From a checkpoint of a small mixture-of-experts model trained on Wikipedia: vocabulary 16384.
Below are experts of layer 8 (counted from 0) of a mixture-of-experts language model. Rows are named router (the router's row for the expert) and show model dimensions 160-319. Each number is 500 + 40 x the weight over its row's rms, rounded and kept within 0 to 999. Numbers have three digits each.
Before each expert's rows: "comes after" lists some tokens at least twice as common just before its tokens as in all text; "mostly gets" lists some tokens that are sent to it at least half of the time. This comes from a sample of Wikipedia text that the model never trained on. Tokens count by the router's weight.

# expert 20
comes after: " |", "\n", ")", ";", "===", " information"
mostly gets: " Title", " Votes", " Apps", " Candidate", " Phylum", " Name"
router:536570434546552558478506538441551494486497530487533503467465532526474470552475540539475449486493489496510490572471554591499457477432495548531479456461417525524539556481554532565572517538428523515476533561521492476471508507531462504522467508572456498533428494474530551513546496489444487454478504498534537549493374563479455575467532521527480559439498559504490501491456435470555480477497474496502499490526483484491542507517512503469468452470518551502560534442421418487558489450493538

# expert 27
comes after: " |", " 0", " 1", "–", " 2", " 3"
mostly gets: " MF", "On", " loan", " club", " FW", " DF"
router:482464484593530484447496546548508614482508525559516499525497489533499516551466576556515514482430431474478500606517466491482500495477504551466400457517525446541522530454528497544494530436545494464439492520448525470489560568522526560587527505559465496505462513497530520469496546480480514526540531509465480514563438527467520517510500469515448478484495514491497501483446506519447502466508449487486500417454448515545603399508453484545541449473504505453524436502483451449496465510487484

# expert 9
comes after: "-", "\n", "°", ":", "′", "N"
mostly gets: "′", "″", "°", " lb", " Website", " ISBN"
router:505481436523511498511478468512522459556453474467518549482434487528532524472468588504490540484391439488448494505508550468466523481474559478549532451486531487491519510512559550531544528396446543524476489585469490467471470539536522485536568523513536460520452472513543501477477486471470470477539525477512616471480449567510487514535548533448529499450480544479560468513419486507468509467472412457465513500492511474459517493455433564535506470520552481530548543507478457498533523548484507

# expert 24
comes after: " of", " a", " in", " for", " by", " with"
mostly gets: " two", " some", " many", " several", " three", " one"
router:495516479493500546501512540483531552468532517570470540526495505534463611567478508501435458443415496550552522531472537536569472502461491523478484524494471440532502503491507438514529450538537568454449528543493433466417456540489549552539453522451474542567471423516504486496500541422474469497517531567537511463472507550462503475571597482558425535463483509562611516504441448567503551490531487440470507480516519531567509502500508453559482506491517460465485504475483495531503506502461526

# expert 0
comes after: " the", ".", " a", " of", " ", " an"
mostly gets: " modern", " human", " original", " young", " new", " traditional"
router:599519497431493586485517494460512548444501449506479507489470502559464514521544538532489560462514472473517462483472556492547518506432457514518437525493500498541543506540566436583493538500487570538446546572492505445477402493536554532555504540467544483523486411441502471489558535526444542507492532531569523501522451585568522510486545527439470543475465505504567450487552495604463497490530480483481491453497495490508519533508463533537496500520515569488465495470448520480531499536451470

# expert 12
comes after: " (", "-", " /", ":", "–", " 1"
mostly gets: " Animalia", " Binomial", " Species", " Released", " keyboards", " UTC"
router:476491459576512486509444499490493440487485539488517539429446529501487509457459565481490523451443487469463522504583486544546503500484501527482558404501493491477511516504522436540616557426491561513498460502530464450463490514522511509472542521500525510450431477510568478471455451489474552450461490526470653458452437552427431553482470488525512476522495599586502439502490477530462484429522556479465502554522536435503531526483462515541474498463523514497542548497465489497559454490511492

# expert 3
comes after: "\n", " the", " as", " to", " due", "=="
mostly gets: " such", " because", " how", " if", " ability", " whether"
router:543540462496529571525447562471633437431521517504489526506460497555479516510496557465503475498551468474467498522524518604527486438441549632490439431490495477551573494504599451567519428532477542500441537516425486414466526556504524497518448569450506528405439454510514508518478540478462531575471462557511460469463522555468496508496616481430440533454503537613608544478487501543513493460527471528417466483560479513497534497540477499506455480526554528441498424499462505530499497536496518

# expert 11
comes after: ",", ".", "%", "5", "2", "7"
mostly gets: " million", " total", " −", "000", " population", " income"
router:567500495578484457408500503533513544513518534519519608461496508445453541522488542564473480525520506510536531458440574508581440512487509501511505529488487541549495501521498488513513526471529501573458626518478475483486458533536578498531425524486478499468497548501509473516503559509493501573492496550495562447530530514523483509529590528494538516486451496554521460539493517541547552526515478527515480467488576429534596480516547465527516450479541458485498545504512449425430470483483558

# expert 10
comes after: " to", " in", " was", " the", " be", " for"
mostly gets: " able", " beginning", " up", " addition", " directly", " down"
router:530546528538498497514445523493585509450471406562502488478468501502459525527494563583483545521530505497482466487504535561485476451417521574500475522494481481556506503450523508476506530449439528538488536548389522454512563500473573574560443502501522505523464450506501522476469494533491525566516467557457512458559459544443537501541465478474457458531425561571572492536518478502467526511523442433502469485564499504513511481501446496585519480575465495425550486477454515505555422503514517